Weights of a small mixture-of-experts language model, trained from scratch on English Wikipedia.
Size: width 256, vocabulary 3773, 42.9M parameters.
Experts: 64 ELU neurons an expert, 6 picks a token, a shared expert of 128 neurons.
Training: 492M tokens, 7512 steps.
Below are experts of layer 6 (counted from 0) of a mixture-of-experts language model. Rows are named router (the router's row for the expert), up (a neuron's input weights, with its number), down (a neuron's output weights, with its number) and show model dimensions 0-127. Each number is 50 + 12 x the weight over its row's rms, rounded and kept within 0 to 99.
After each expert's rows: a language model's description of what the expert responds to. This comes from a sample of Wikipedia text that the model never trained on.

# expert 19
router:54 46 46 44 50 63 65 57 56 31 49 50 52 60 84 63 61 65 57 29 54 59 37 52 53 41 50 58 52 43 57 20 51 61 12 58 48 43 40 44 46 61 55 46 56 51 43 70 52 44 68 41 51 61 42 30 42 37 52 54 43 42 58 65 42 47 67 65 60 38 51 66 55 39 43 64 61 62 59 47 24 66 68 32 51 68 50 49 55 51 82 56 62 54 34 63 52 49 50 45 32 41 43 47 52 46 30 35 46 51 42 50 43 29 53 37 40 61 58 59 62 54 46 51 45 33 51 33
up2:28 40 48 27 53 47 49 29 66 45 55 40 58 57 48 54 67 71 61 36 25 60 38 31 25 60 50 32 64 47 51 45 39 31 26 37 82 64 62 61 36 46 35 40 37 52 74 59 43 45 57 65 61 47 62 53 75 35 59 34 59 42 60 64 60 55 70 54 60 64 23 54 42 43 48 55 40 46 58 34 66 28 49 50 35 32 74 49 47 40 43 44 30 56 51 41 60 55 51 37 57 52 51 50 66 32 37 66 49 76 73 47 56 51 38 63 38 46 53 67 49 50 46 54 47 57 53 39
down2:58 50 47 31 56 52 35 47 64 47 47 45 58 47 46 56 38 51 49 43 45 48 55 71 63 45 50 71 43 48 37 38 48 39 43 31 48 66 55 62 52 48 44 54 51 07 13 67 46 43 35 55 40 63 32 68 58 57 35 47 22 47 40 61 56 49 43 62 44 71 54 36 39 42 47 45 44 42 56 54 29 26 38 44 51 32 52 61 47 53 40 56 59 69 42 63 67 39 46 43 55 60 53 10 33 49 55 37 51 49 50 68 55 48 42 40 81 49 56 69 40 30 48 60 51 38 69 55
Short word pieces inside names and words, often after per, Mar or Car, like emper-or, Fergus-on, Patag-on-ia, per-k-y.

# expert 11
router:29 66 59 38 40 44 65 56 63 43 47 50 37 51 31 56 51 51 53 58 45 47 41 64 43 66 47 31 57 44 36 69 33 57 55 59 48 47 30 57 42 50 37 57 51 51 66 34 36 43 48 44 34 39 53 48 49 33 55 54 63 51 61 53 64 30 65 55 40 52 61 60 26 62 51 60 73 50 59 48 41 60 55 36 53 52 53 52 41 46 38 51 55 67 59 66 59 37 45 46 50 33 48 50 49 48 72 31 49 53 66 43 56 60 39 19 46 42 49 62 43 54 65 58 38 75 58 66
up3:40 44 57 45 59 46 48 54 39 61 53 45 14 54 60 47 65 38 36 55 83 37 25 28 68 31 62 47 26 42 54 71 62 53 25 59 37 66 36 34 55 54 50 75 57 55 43 55 52 69 45 53 57 67 40 46 31 35 48 45 53 60 54 52 56 52 40 51 64 44 52 72 42 40 62 34 51 43 46 73 55 38 45 55 65 50 42 51 37 48 43 57 46 49 38 34 36 66 54 67 68 34 19 41 63 62 65 46 51 54 66 68 48 47 39 43 39 43 50 57 58 45 36 66 59 53 55 68
down3:57 59 43 54 47 27 48 37 55 47 17 55 59 46 56 56 46 62 67 42 67 50 68 67 17 57 60 44 77 45 59 55 36 58 42 72 47 43 46 51 68 43 47 41 48 68 51 21 59 33 37 35 53 32 61 53 50 87 66 48 60 45 52 39 46 63 37 65 19 41 40 51 50 39 52 48 50 75 50 37 48 43 51 32 33 64 67 53 54 51 60 42 35 53 54 61 51 48 28 63 59 50 51 63 30 54 49 52 50 62 30 33 20 67 70 44 51 58 60 62 63 61 49 72 47 46 47 69
Words like other, some, several, many, these, both, another, especially each other, plus occasional name pieces in lists.

# expert 61
router:56 76 61 29 43 49 42 46 28 44 36 47 33 34 52 55 24 57 90 39 72 59 56 44 38 65 45 32 58 66 47 45 61 52 53 38 42 40 52 59 39 44 65 56 30 49 33 60 53 48 66 52 49 59 51 35 41 40 39 37 66 40 45 54 61 51 30 40 75 42 55 47 42 63 40 44 67 50 61 46 34 41 63 31 40 43 40 62 41 56 79 60 50 56 63 49 52 37 49 48 47 58 52 69 48 54 43 26 60 56 47 41 50 46 40 34 63 36 43 63 60 47 65 50 59 58 67 40
up2:38 57 64 46 43 47 48 56 66 57 46 65 35 14 56 46 51 33 48 57 50 66 70 48 48 35 41 44 40 49 26 47 57 54 62 49 37 52 79 52 39 70 50 50 51 59 35 70 30 44 51 54 38 44 49 63 57 72 60 46 55 56 43 59 51 41 44 37 69 41 36 61 44 55 30 27 41 65 56 35 51 56 76 53 45 59 48 53 51 32 46 44 64 46 44 62 64 78 49 41 47 71 44 57 48 51 56 26 47 79 40 58 36 52 36 54 43 50 54 43 41 36 34 63 67 68 44 48
down2:74 49 49 49 45 47 75 51 21 46 41 57 75 63 47 48 39 56 55 34 25 63 42 58 34 67 31 57 48 69 45 56 46 41 44 42 55 55 46 44 47 45 67 62 38 22 44 59 66 54 53 63 51 54 54 26 43 38 42 64 38 42 40 34 40 23 38 23 46 44 52 52 15 44 47 55 67 33 46 52 42 49 60 45 34 70 52 56 45 57 68 44 66 44 51 60 50 59 57 52 40 38 59 23 56 28 72 40 48 49 38 36 52 59 58 38 60 48 71 57 44 19 57 26 63 33 48 38
Short inner pieces like er, le, en after an initial letter, as in a-er-ial, unp-le-asant, Ca-en-ogastropoda, Ger, father.

# expert 23
router:66 55 61 40 73 34 52 41 61 42 64 39 57 46 49 58 57 32 56 36 54 36 64 66 41 62 36 44 47 40 41 52 29 49 46 71 38 76 40 51 67 50 52 63 61 61 43 50 35 50 45 52 57 43 61 53 60 28 36 71 56 41 64 32 51 31 36 21 40 48 57 44 38 50 78 60 47 59 73 36 43 40 79 33 70 32 45 63 39 65 72 45 51 65 47 59 56 46 48 68 43 47 59 42 59 48 48 60 51 54 49 37 69 53 64 56 52 71 26 56 52 48 52 53 35 57 47 37
up2:58 59 50 56 51 65 52 33 59 62 60 53 55 36 44 68 48 52 33 35 47 43 42 57 41 60 45 31 52 31 57 40 49 40 30 58 48 68 44 48 38 61 54 56 50 49 57 59 18 50 44 67 67 52 45 66 57 62 52 53 49 39 65 51 56 60 38 42 58 50 30 52 56 51 54 47 45 48 59 58 67 32 59 56 36 56 48 36 42 56 54 42 34 59 47 56 53 54 38 38 38 48 53 61 41 37 39 66 37 69 50 54 62 59 50 46 61 42 50 49 20 61 56 35 64 73 72 70
down2:54 35 52 61 68 47 73 49 52 49 33 55 43 53 45 66 44 66 51 29 48 51 47 67 64 55 31 67 41 51 51 31 52 53 48 65 53 48 36 38 59 41 72 60 30 40 45 40 50 63 70 53 40 50 51 32 45 47 54 45 37 41 73 55 59 63 72 46 62 72 47 72 44 51 51 39 59 37 65 53 50 53 54 42 62 40 47 54 31 43 54 61 59 26 47 48 46 66 41 43 47 48 61 24 47 36 55 37 51 52 40 43 53 59 65 39 47 38 42 66 39 42 53 51 54 36 60 69
Words or pieces starting a field label in dash lists and tables, such as Labels, Height, Weight, Type species, Date.

# expert 54
router:45 59 33 50 26 37 74 55 48 36 45 51 51 56 75 30 58 50 32 36 40 55 55 47 71 47 56 47 52 51 40 54 47 60 48 57 31 60 48 27 39 46 60 50 50 49 35 33 48 55 54 63 39 62 59 48 48 56 38 46 50 58 62 29 37 56 53 58 31 41 58 52 47 39 43 62 45 54 56 62 40 41 60 36 51 46 72 45 44 41 44 50 57 61 21 68 66 35 51 60 32 79 71 66 43 70 60 27 58 31 40 50 70 56 59 75 43 65 41 37 46 55 40 39 37 38 33 43
up0:61 48 43 34 43 31 48 49 47 43 49 68 39 49 45 43 47 52 44 42 42 38 28 55 35 63 46 58 38 39 48 37 56 39 29 60 54 68 66 39 37 68 29 58 34 48 50 66 67 55 40 59 54 54 43 70 52 63 80 55 75 43 56 51 61 39 55 68 63 50 49 61 50 37 68 48 48 54 67 31 43 49 49 48 57 77 46 72 64 56 56 58 77 39 57 48 49 76 45 50 52 60 70 33 30 51 49 67 20 40 34 56 47 52 47 59 56 24 56 52 56 48 48 59 57 39 43 25
down0:58 44 49 67 55 56 55 49 50 59 60 62 47 30 22 41 52 79 39 43 58 29 62 46 50 42 68 55 38 51 45 58 57 61 44 43 53 43 42 72 59 59 34 28 28 49 76 43 47 51 67 40 51 46 43 52 42 59 53 57 47 69 37 62 35 69 37 47 59 54 45 59 50 37 49 43 36 50 41 32 58 47 17 79 46 43 61 47 49 56 44 62 58 49 47 59 66 52 29 53 57 62 72 36 41 62 66 21 52 45 40 71 33 42 54 44 36 57 47 36 53 49 53 61 45 60 51 57
Table pipe and semicolon separators in sports and election tables, plus verb stems like develop, stud, gradu, and pieces like ri, si.

# expert 6
router:50 42 35 51 30 39 47 68 55 37 42 38 34 46 41 42 57 78 51 35 58 52 29 65 63 70 30 40 25 33 32 62 64 54 57 26 47 46 44 54 49 36 58 60 41 55 58 32 60 58 47 60 53 40 63 50 56 54 44 53 72 57 73 37 47 26 64 37 42 58 65 56 27 55 54 53 66 61 59 34 44 39 64 38 47 42 66 45 36 49 28 50 68 59 63 65 56 59 49 53 42 30 45 30 60 57 64 46 52 38 67 32 64 37 40 50 63 53 55 61 61 55 49 63 46 53 33 52
up2:54 50 71 33 61 37 63 41 62 70 67 50 55 50 46 67 60 71 47 31 46 39 64 74 51 52 48 34 53 56 32 35 53 41 45 37 81 32 66 65 41 52 33 63 37 77 58 45 32 67 44 45 51 62 46 46 57 50 46 46 55 64 69 57 44 60 61 41 65 54 53 60 50 34 60 54 23 48 62 46 63 43 46 49 47 44 36 42 59 61 69 57 64 64 48 51 68 45 33 39 31 54 49 58 52 43 65 39 43 52 49 76 44 50 47 35 42 53 50 51 45 35 18 62 48 72 52 54
down2:52 52 28 56 43 50 64 59 50 33 28 71 63 33 31 48 56 53 29 36 51 35 64 45 47 60 44 49 50 62 40 61 36 37 44 52 49 31 43 48 50 57 38 68 66 26 29 32 63 48 51 31 50 44 34 35 31 45 49 40 38 34 24 48 45 66 61 61 66 55 41 39 46 56 40 54 66 71 64 51 57 58 59 46 67 37 62 43 48 30 32 52 57 34 32 60 50 49 55 68 51 44 48 45 56 48 71 43 48 31 37 48 58 44 54 55 43 50 51 50 63 37 43 32 52 50 37 62
Commas, and, periods, slashes and line breaks that separate items in lists, tables and dates, plus digits in years and fractions.

# expert 10
router:32 63 35 63 52 42 54 82 44 60 46 45 46 53 59 40 58 40 36 68 40 60 42 57 60 40 78 67 42 37 51 68 44 39 49 36 50 77 44 31 56 35 65 56 54 36 49 43 41 50 48 41 47 77 59 59 39 62 59 51 57 51 54 49 54 58 58 66 35 47 51 70 49 40 66 47 51 57 58 49 54 58 47 52 52 54 51 32 45 56 57 51 54 50 37 67 59 70 47 35 43 47 39 78 55 38 41 42 58 46 44 60 60 54 50 69 34 51 54 50 75 68 43 45 71 36 55 50
up0:48 45 41 40 53 39 52 41 58 35 61 63 52 30 65 53 69 63 61 48 45 49 51 75 61 64 48 49 42 65 38 68 70 26 38 51 48 56 37 20 70 63 37 59 32 37 52 47 36 68 23 67 38 71 54 47 47 56 44 63 42 33 35 58 62 71 50 44 67 66 45 52 48 51 42 68 33 41 50 56 49 53 70 19 43 45 54 70 46 38 26 26 42 54 53 43 45 62 51 46 45 64 69 47 62 51 58 62 53 69 57 45 59 51 53 48 57 51 49 37 53 42 55 47 67 48 51 39
down0:48 47 48 57 44 42 45 62 57 63 61 44 47 68 40 61 57 51 49 50 28 68 50 37 26 54 43 45 52 54 62 54 46 44 51 65 52 39 51 67 37 43 84 60 81 37 47 42 49 60 62 39 80 45 53 34 29 45 29 32 58 59 41 43 49 43 59 58 47 31 50 69 55 43 41 65 60 52 33 69 40 42 53 67 56 48 38 42 52 54 43 46 56 29 34 56 58 48 73 29 68 57 55 58 24 64 47 41 49 53 56 86 33 41 39 48 64 48 53 53 52 51 75 47 30 56 45 83
Single letters or short endings inside proper names and compounds, especially place names, such as Farring-d-on, Nint-end-o, Manch-ester, Kick-st-art.

# expert 51
router:28 52 50 55 28 40 65 63 56 47 43 45 37 53 37 33 49 57 46 27 45 51 40 61 63 60 35 46 37 42 43 61 53 55 58 27 58 56 32 48 51 40 66 59 46 51 73 26 66 41 54 65 62 36 51 53 62 45 44 53 61 58 71 28 40 31 62 48 57 51 55 57 30 54 54 59 67 60 56 37 51 41 55 29 61 43 53 49 35 45 37 50 45 63 52 69 48 57 53 50 43 19 28 48 64 49 49 51 49 50 65 46 83 62 40 57 52 54 64 52 71 52 42 50 53 54 53 53
up0:57 52 37 64 46 45 46 58 59 62 42 60 48 78 57 57 64 47 36 56 63 45 45 46 63 63 47 51 49 47 38 63 52 43 38 54 56 72 43 54 37 60 62 45 56 45 48 58 62 42 55 68 12 47 61 46 55 63 59 24 42 42 50 41 65 37 44 26 87 38 38 50 37 47 30 62 25 54 58 65 34 57 51 72 54 57 45 62 67 49 48 36 52 29 68 58 30 68 75 42 54 72 47 59 36 50 49 64 44 53 46 36 60 44 64 38 42 54 52 51 45 59 35 34 52 38 68 59
down0:37 49 41 49 72 45 44 55 49 45 70 63 63 66 46 50 69 55 24 50 30 35 61 42 42 19 38 57 58 47 65 65 79 59 60 63 74 54 47 61 39 53 59 51 48 71 50 38 37 44 54 29 59 70 44 37 34 34 54 49 35 55 50 42 33 38 55 57 53 47 62 27 57 63 39 70 71 52 28 64 45 65 36 51 37 44 45 51 46 50 46 34 50 19 35 51 55 51 56 51 30 36 33 17 58 63 54 53 45 58 71 67 65 38 42 51 44 53 44 41 45 58 58 52 47 54 22 32
Last digits of years and other numbers in tables and lists, after pieces like 199 or 201, such as 1943, 1965, 1999.

# expert 60
router:36 57 61 44 57 52 77 42 44 40 59 34 53 57 34 51 52 62 36 50 33 47 65 56 69 46 76 67 42 56 42 49 46 66 52 38 28 60 45 39 45 66 57 47 23 54 66 57 45 42 56 68 80 51 54 47 61 47 42 45 55 56 52 57 42 29 50 43 44 48 56 53 52 62 54 53 58 69 53 50 53 57 79 71 36 53 44 66 41 27 26 60 55 34 34 55 64 69 50 48 43 46 45 63 45 40 59 66 51 43 63 41 59 65 37 58 65 68 60 55 78 48 54 63 60 41 31 58
up0:48 54 61 49 48 68 62 57 58 48 48 72 55 44 56 54 56 42 37 57 62 48 38 43 52 32 47 78 66 49 38 59 45 35 32 52 51 61 44 32 48 46 38 54 40 31 36 34 42 54 56 48 48 57 55 61 59 51 53 59 36 72 50 70 50 67 45 37 59 39 59 44 31 51 51 80 55 38 73 58 38 53 49 60 51 65 50 58 60 45 39 28 46 47 62 44 38 56 29 65 41 72 61 46 54 65 39 58 58 43 26 48 45 49 72 54 53 48 72 51 55 51 40 58 61 49 48 48
down0:57 61 44 64 83 77 55 63 66 41 48 76 46 55 49 47 57 36 49 37 62 28 66 40 42 32 78 66 60 60 33 45 69 47 43 64 64 55 33 46 48 38 49 55 57 72 49 39 60 44 71 39 62 70 56 55 27 41 37 63 60 61 34 56 47 55 36 43 73 53 48 47 55 41 49 47 39 48 47 49 62 34 38 62 19 45 63 50 55 71 61 56 56 34 50 51 56 62 58 44 34 37 41 37 35 51 34 26 59 43 53 52 42 41 57 42 41 56 53 61 58 55 69 45 62 56 58 45
Second pieces of words after a single opening letter, such as f-ungal, f-uture, F-emi, d-ata, plus stems like partic, decid.

# expert 45
router:53 32 64 50 57 45 59 62 51 69 52 57 53 40 40 46 51 62 54 57 35 47 41 47 32 48 42 59 37 65 44 32 40 28 44 49 47 52 49 48 38 49 51 46 59 41 59 55 30 41 55 62 55 59 42 59 34 41 48 36 70 49 38 72 71 48 60 60 62 52 51 52 52 70 43 58 46 53 33 70 39 64 57 25 43 82 00 38 38 63 64 67 63 60 39 78 54 55 57 56 53 33 43 56 59 23 77 56 55 75 33 33 23 58 50 50 44 41 47 55 74 41 67 39 59 42 74 54
up2:34 50 42 57 63 44 60 75 71 52 39 65 37 37 66 57 57 87 29 41 62 45 30 47 46 51 46 28 44 60 45 45 52 47 25 39 40 58 87 39 42 70 39 59 42 59 42 53 32 46 34 27 66 50 61 39 55 57 56 25 33 36 35 64 62 33 79 36 76 55 43 49 53 44 54 41 48 56 50 41 43 47 53 62 57 42 46 66 46 49 67 36 37 46 49 60 67 74 40 42 53 53 45 36 49 42 36 63 58 49 28 56 49 66 36 49 49 27 66 40 45 44 36 43 42 61 65 57
down2:52 36 51 25 45 58 53 62 60 50 51 61 46 48 28 39 60 40 26 40 45 72 42 72 25 46 64 49 67 46 37 63 35 50 67 53 45 53 59 42 51 33 58 78 41 36 31 54 36 59 50 54 53 61 62 61 36 44 55 68 49 38 34 42 63 53 43 38 50 75 51 67 43 56 37 25 50 30 62 46 64 41 53 27 44 47 36 54 60 34 55 41 50 48 40 47 55 36 22 61 51 50 30 41 59 75 62 44 40 61 50 59 29 74 60 56 55 64 53 74 53 45 44 42 48 32 61 42
Word-internal pieces like ar, or, an, er after a consonant, such as co-ar-se, Mon-ar-ch, fav-or-ing, Oce-an.

# expert 39
router:57 53 55 55 37 36 36 51 49 54 45 39 80 46 47 63 56 56 26 56 46 66 48 35 54 46 46 64 55 36 59 54 37 46 73 53 47 37 40 54 74 47 34 49 44 57 57 63 49 63 54 49 74 58 40 53 39 41 32 67 65 34 71 22 52 33 58 54 47 35 44 43 42 58 53 57 54 48 43 38 53 50 64 31 64 48 61 58 48 47 33 59 58 47 58 42 62 51 55 53 42 40 51 66 61 60 66 59 54 84 72 53 23 49 39 59 51 34 42 48 60 38 59 69 43 53 37 69
up2:60 54 51 57 46 41 46 59 83 61 69 54 77 35 69 10 33 62 51 38 36 60 45 45 57 52 36 54 45 50 70 56 34 59 47 48 50 68 54 47 39 55 39 53 15 51 64 78 42 49 57 36 65 34 62 56 50 30 61 38 61 30 50 44 47 68 66 52 47 48 56 68 53 50 34 53 43 42 69 25 63 35 49 54 46 33 51 47 49 38 63 50 41 45 44 66 60 65 43 49 50 56 62 42 39 54 65 38 51 61 52 66 52 50 53 59 52 47 55 54 36 68 54 43 54 73 74 77
down2:34 53 37 59 44 51 59 39 54 63 46 56 45 45 41 50 47 58 60 44 45 48 66 46 53 53 68 31 53 51 65 55 39 64 36 42 46 50 52 30 44 64 52 52 70 47 49 57 50 47 54 56 65 63 40 59 71 42 55 57 47 40 47 29 32 44 69 44 67 63 51 31 54 35 47 46 50 63 54 47 43 40 44 44 43 33 43 36 29 64 40 55 48 52 41 92 30 58 43 41 33 55 40 11 55 58 53 46 57 51 62 43 60 51 53 42 70 56 45 47 32 48 16 43 72 55 48 64
Articles, numerals and quantity words starting a noun phrase, often sentence-initial, such as a, A, one, two, several, This, In.

# expert 58
router:31 53 44 56 30 37 48 72 46 34 38 40 39 52 37 41 50 46 47 34 45 55 33 62 64 60 37 46 33 38 46 49 51 47 59 33 63 58 46 45 49 36 60 63 47 53 70 32 60 51 48 72 67 46 55 46 63 60 45 61 58 52 73 30 39 39 65 49 32 60 66 51 42 48 74 60 77 66 57 40 54 44 53 34 58 41 59 58 38 35 30 45 54 54 52 74 64 46 45 49 42 25 43 49 61 40 40 25 52 45 64 39 69 58 53 50 56 57 53 52 56 57 46 44 41 46 53 42
up0:68 45 47 47 18 37 41 63 43 52 33 55 65 55 48 54 39 50 40 63 67 49 44 55 61 54 54 56 49 34 49 56 77 54 44 39 74 43 52 58 64 64 43 32 52 51 41 45 41 60 31 73 57 50 28 63 42 49 50 46 56 49 61 38 60 54 42 35 64 52 63 39 38 50 51 59 44 39 53 66 40 60 56 37 48 55 36 34 62 62 27 28 46 24 58 58 57 67 52 39 57 64 38 68 49 39 21 64 49 35 50 63 69 47 76 40 53 42 72 64 50 36 53 53 60 38 37 73
down0:26 57 47 57 61 53 52 42 58 42 60 77 58 49 41 56 53 58 35 40 39 44 69 43 64 54 37 44 54 68 52 70 24 46 51 42 68 38 43 50 55 65 36 19 34 51 64 58 38 59 59 23 39 58 34 36 53 41 50 55 33 64 63 37 50 58 48 51 62 50 48 62 51 54 59 45 64 50 37 38 44 41 26 71 58 68 36 52 69 48 34 51 43 17 47 41 63 40 40 45 66 42 67 50 28 58 53 33 38 62 58 48 48 48 36 28 44 47 51 38 46 79 81 38 58 44 28 53
Single digits and periods inside numbers, dates, model codes and table figures, such as SCN277-2-A and 200-2, plus common first names like Robert.

# expert 0
router:43 45 50 49 40 69 33 51 65 73 46 54 41 30 50 59 53 47 76 45 60 53 50 49 43 32 56 48 43 51 54 51 69 45 56 38 34 50 39 63 59 72 51 38 52 71 39 52 65 44 72 38 46 77 68 50 36 49 65 38 35 43 46 71 55 52 35 53 57 44 52 35 46 50 65 46 57 49 64 54 61 60 42 46 69 63 54 46 57 49 69 71 47 53 48 47 18 29 27 30 43 38 38 57 58 62 49 54 58 51 36 52 75 60 31 31 58 47 35 59 44 63 55 41 57 87 61 58
up0:81 53 58 46 50 49 54 50 70 58 58 57 54 60 42 32 58 51 46 46 61 75 35 22 53 67 50 51 63 25 37 52 48 34 43 55 45 57 38 49 57 61 45 49 38 49 44 47 63 49 46 54 65 69 56 46 61 79 66 54 68 27 44 55 74 58 49 26 64 69 62 54 47 57 49 48 54 43 39 40 77 39 45 57 57 37 29 64 55 57 49 37 29 54 46 61 49 43 56 44 69 91 54 53 48 32 56 57 36 44 42 61 51 40 65 78 58 38 55 56 64 43 49 47 63 53 59 52
down0:28 65 54 47 42 45 43 45 37 57 68 64 54 60 68 68 37 48 33 47 53 66 65 35 69 39 42 36 64 52 53 56 47 63 61 50 67 68 50 45 38 40 66 53 53 47 59 52 39 44 68 32 54 40 35 35 69 42 48 46 64 67 63 31 48 41 52 60 62 69 59 66 49 41 47 49 38 41 65 62 52 54 53 75 56 37 48 48 55 53 56 39 55 54 74 42 80 52 45 30 78 60 30 31 37 66 35 42 50 41 63 62 53 47 63 46 74 56 33 48 55 31 53 49 66 54 52 51
Degree and quantity words such as rather, much, very, more, most, least before adjectives or than, plus mid-name fragments like Olivia.

# expert 37
router:55 48 45 45 35 41 59 19 73 47 43 42 26 57 56 47 38 34 51 37 37 51 41 43 45 37 28 72 40 62 57 27 67 52 64 38 47 42 39 80 37 25 41 55 44 48 42 44 44 39 56 74 62 25 47 63 45 60 33 42 40 28 42 57 49 53 51 68 56 40 42 54 39 65 50 44 64 52 37 44 57 41 39 50 61 44 50 45 48 48 58 62 62 41 60 47 60 58 47 45 48 53 63 56 40 46 63 78 49 41 36 38 61 48 39 43 67 51 57 44 62 58 42 51 34 55 52 56
up0:67 64 26 31 39 33 68 63 64 46 57 44 35 49 45 44 49 39 41 62 58 50 50 52 59 54 36 36 61 37 39 63 51 44 49 48 49 54 54 58 38 72 40 38 56 31 48 44 68 57 58 50 48 53 48 50 53 77 65 60 48 60 62 48 55 66 56 48 73 58 53 35 59 37 33 33 43 76 50 41 35 44 54 54 53 55 45 65 56 69 58 32 48 40 62 39 65 42 57 57 66 65 59 44 54 57 45 60 49 42 45 66 60 36 40 59 53 27 53 49 53 52 42 49 70 49 63 44
down0:32 64 58 62 47 69 57 42 46 49 53 53 52 58 36 56 53 45 31 52 51 24 45 38 47 67 67 61 58 58 40 36 63 38 42 43 65 44 53 63 35 65 47 77 47 73 47 45 44 58 54 64 43 34 41 33 30 25 59 61 47 55 46 33 62 42 54 74 60 64 48 53 43 37 43 59 34 40 65 57 42 47 54 57 65 54 39 40 61 76 53 39 46 55 45 57 62 32 60 41 45 49 66 23 44 53 49 69 36 57 48 67 53 43 49 68 41 40 52 66 40 47 39 47 30 38 52 39
Short inner pieces like t, it, ad, y inside names and words, such as Wal-t-ers, gu-it-ar, Dec-ad-es, vis-it-or.

# expert 30
router:42 28 54 41 52 37 54 71 57 65 42 16 43 67 52 46 65 26 37 42 29 43 61 64 65 53 65 43 51 38 42 59 48 48 23 69 54 65 55 30 50 46 75 62 64 42 60 69 57 22 65 47 52 64 66 48 36 56 69 49 38 49 41 58 34 58 58 59 49 46 56 55 50 48 60 63 49 63 59 54 45 61 23 49 36 43 66 43 48 50 69 53 73 44 41 59 53 75 35 38 52 49 55 50 43 29 52 46 57 46 33 68 35 30 52 57 47 58 64 62 52 39 29 52 54 52 41 54
up0:42 33 51 41 30 57 65 54 58 56 54 44 52 37 53 57 66 50 54 41 69 58 39 51 42 64 48 34 31 45 27 62 54 36 47 36 35 41 33 47 50 51 44 55 59 41 37 44 31 61 55 45 46 50 46 65 47 52 42 67 52 40 78 49 55 91 40 44 65 65 40 44 68 37 44 48 44 75 38 63 59 68 58 21 57 28 33 55 52 67 70 47 46 39 73 54 49 36 46 33 58 62 60 37 66 52 55 65 57 31 59 52 51 49 71 38 53 46 74 47 41 46 43 55 55 55 39 60
down0:68 67 44 63 75 55 37 65 57 48 45 71 36 50 46 72 47 48 20 44 44 65 61 44 47 45 37 55 59 66 45 41 57 51 64 36 78 46 46 68 44 40 59 62 45 60 35 40 47 37 59 53 58 63 63 33 54 35 47 64 73 59 30 33 42 66 42 53 75 56 35 58 68 67 54 63 51 70 38 65 58 52 48 64 68 46 57 50 50 59 48 50 52 57 71 42 43 55 58 53 47 67 41 42 46 54 50 27 48 43 54 62 39 47 40 57 48 45 36 48 50 46 50 60 46 64 42 59
Word pieces in the middle of compound or long words, such as keyboard, storybooks, Cameroon, photographer, peninsula, headquartered.

# expert 48
router:34 63 66 48 52 56 62 61 45 63 56 53 60 44 31 60 56 54 42 78 23 56 45 43 46 38 44 74 44 34 51 55 53 46 62 69 47 39 61 69 35 47 34 46 49 66 56 49 46 58 52 51 48 57 43 50 66 26 27 56 45 35 80 72 52 40 66 50 55 47 40 31 42 42 51 50 64 33 47 39 47 67 42 43 36 59 50 49 51 49 40 70 52 45 61 60 62 40 47 55 49 69 43 66 37 40 67 54 52 60 60 44 43 58 44 48 55 40 51 51 58 64 45 56 45 47 48 64
up3:51 40 53 63 55 76 62 42 51 61 63 27 35 45 66 47 53 47 54 58 76 38 58 55 49 49 44 63 44 33 53 24 35 35 40 46 52 53 52 48 70 52 33 52 52 50 40 31 48 76 58 60 39 50 35 74 41 51 64 55 57 35 26 31 62 62 68 52 57 37 35 65 40 58 57 59 47 49 52 39 37 19 50 42 55 61 50 46 49 46 51 58 58 67 56 59 48 62 35 52 39 50 46 63 63 69 68 57 33 30 58 71 34 46 61 38 49 44 47 62 56 48 74 50 51 45 54 64
down3:46 81 28 62 57 27 38 33 37 62 42 60 54 68 46 43 54 70 52 40 46 54 60 48 46 54 41 65 51 62 38 50 47 50 58 31 37 39 61 63 63 37 44 47 46 56 71 43 49 47 52 53 45 62 58 43 48 58 58 51 54 49 56 55 60 66 32 51 47 44 26 28 53 64 55 64 55 50 61 44 40 46 37 47 42 83 69 65 21 36 61 35 37 56 46 44 44 43 38 50 61 62 54 55 59 65 49 60 78 59 33 49 48 60 50 55 58 31 35 40 51 51 35 29 47 27 42 57
Quantity words after prepositions, such as all, any, some, many, several, both, two, three, often in census text.

# expert 13
router:51 41 37 67 30 35 51 52 62 74 50 47 34 44 32 42 66 36 38 41 55 70 45 59 57 40 53 50 31 38 41 34 46 34 64 60 54 36 47 65 40 62 43 64 49 26 56 40 59 54 32 57 28 45 43 41 45 65 22 57 49 47 57 43 39 54 65 40 38 53 63 80 32 36 42 54 55 61 53 50 41 44 41 37 30 55 59 39 36 39 52 59 67 53 46 46 55 70 38 57 43 44 56 63 56 33 32 32 38 32 53 60 40 60 53 51 65 57 51 53 24 60 54 37 42 24 48 42
up3:67 48 35 57 62 56 35 54 51 39 53 29 36 65 60 59 55 62 49 50 56 52 34 48 51 42 72 43 74 29 52 24 29 50 42 44 54 48 68 47 57 55 49 55 52 45 50 43 62 49 57 32 52 59 48 34 51 47 62 53 31 48 41 40 40 49 62 53 46 43 56 39 45 32 38 44 45 39 44 53 31 72 56 60 35 70 27 51 52 58 62 40 53 61 50 55 55 51 39 53 56 55 46 83 47 64 60 44 46 24 49 63 45 55 30 43 37 56 46 44 43 58 70 47 47 57 42 95
down3:60 45 48 41 37 46 34 62 78 42 33 60 52 38 50 32 24 58 30 57 45 69 43 50 55 49 66 64 57 60 44 50 45 36 28 33 52 43 50 72 42 57 37 25 38 35 58 33 55 25 62 56 61 43 59 64 50 49 65 42 62 34 55 53 56 58 53 45 43 62 53 59 45 58 45 52 55 67 64 57 39 43 50 36 58 51 47 59 43 48 44 38 49 34 54 26 48 45 34 64 31 45 55 62 47 56 63 67 63 42 51 39 43 51 46 51 43 62 45 37 62 37 59 77 40 53 48 65
Word endings for past-tense verbs and nationality adjectives, such as elected, praised, progressed, Chinese, Russian, the French national.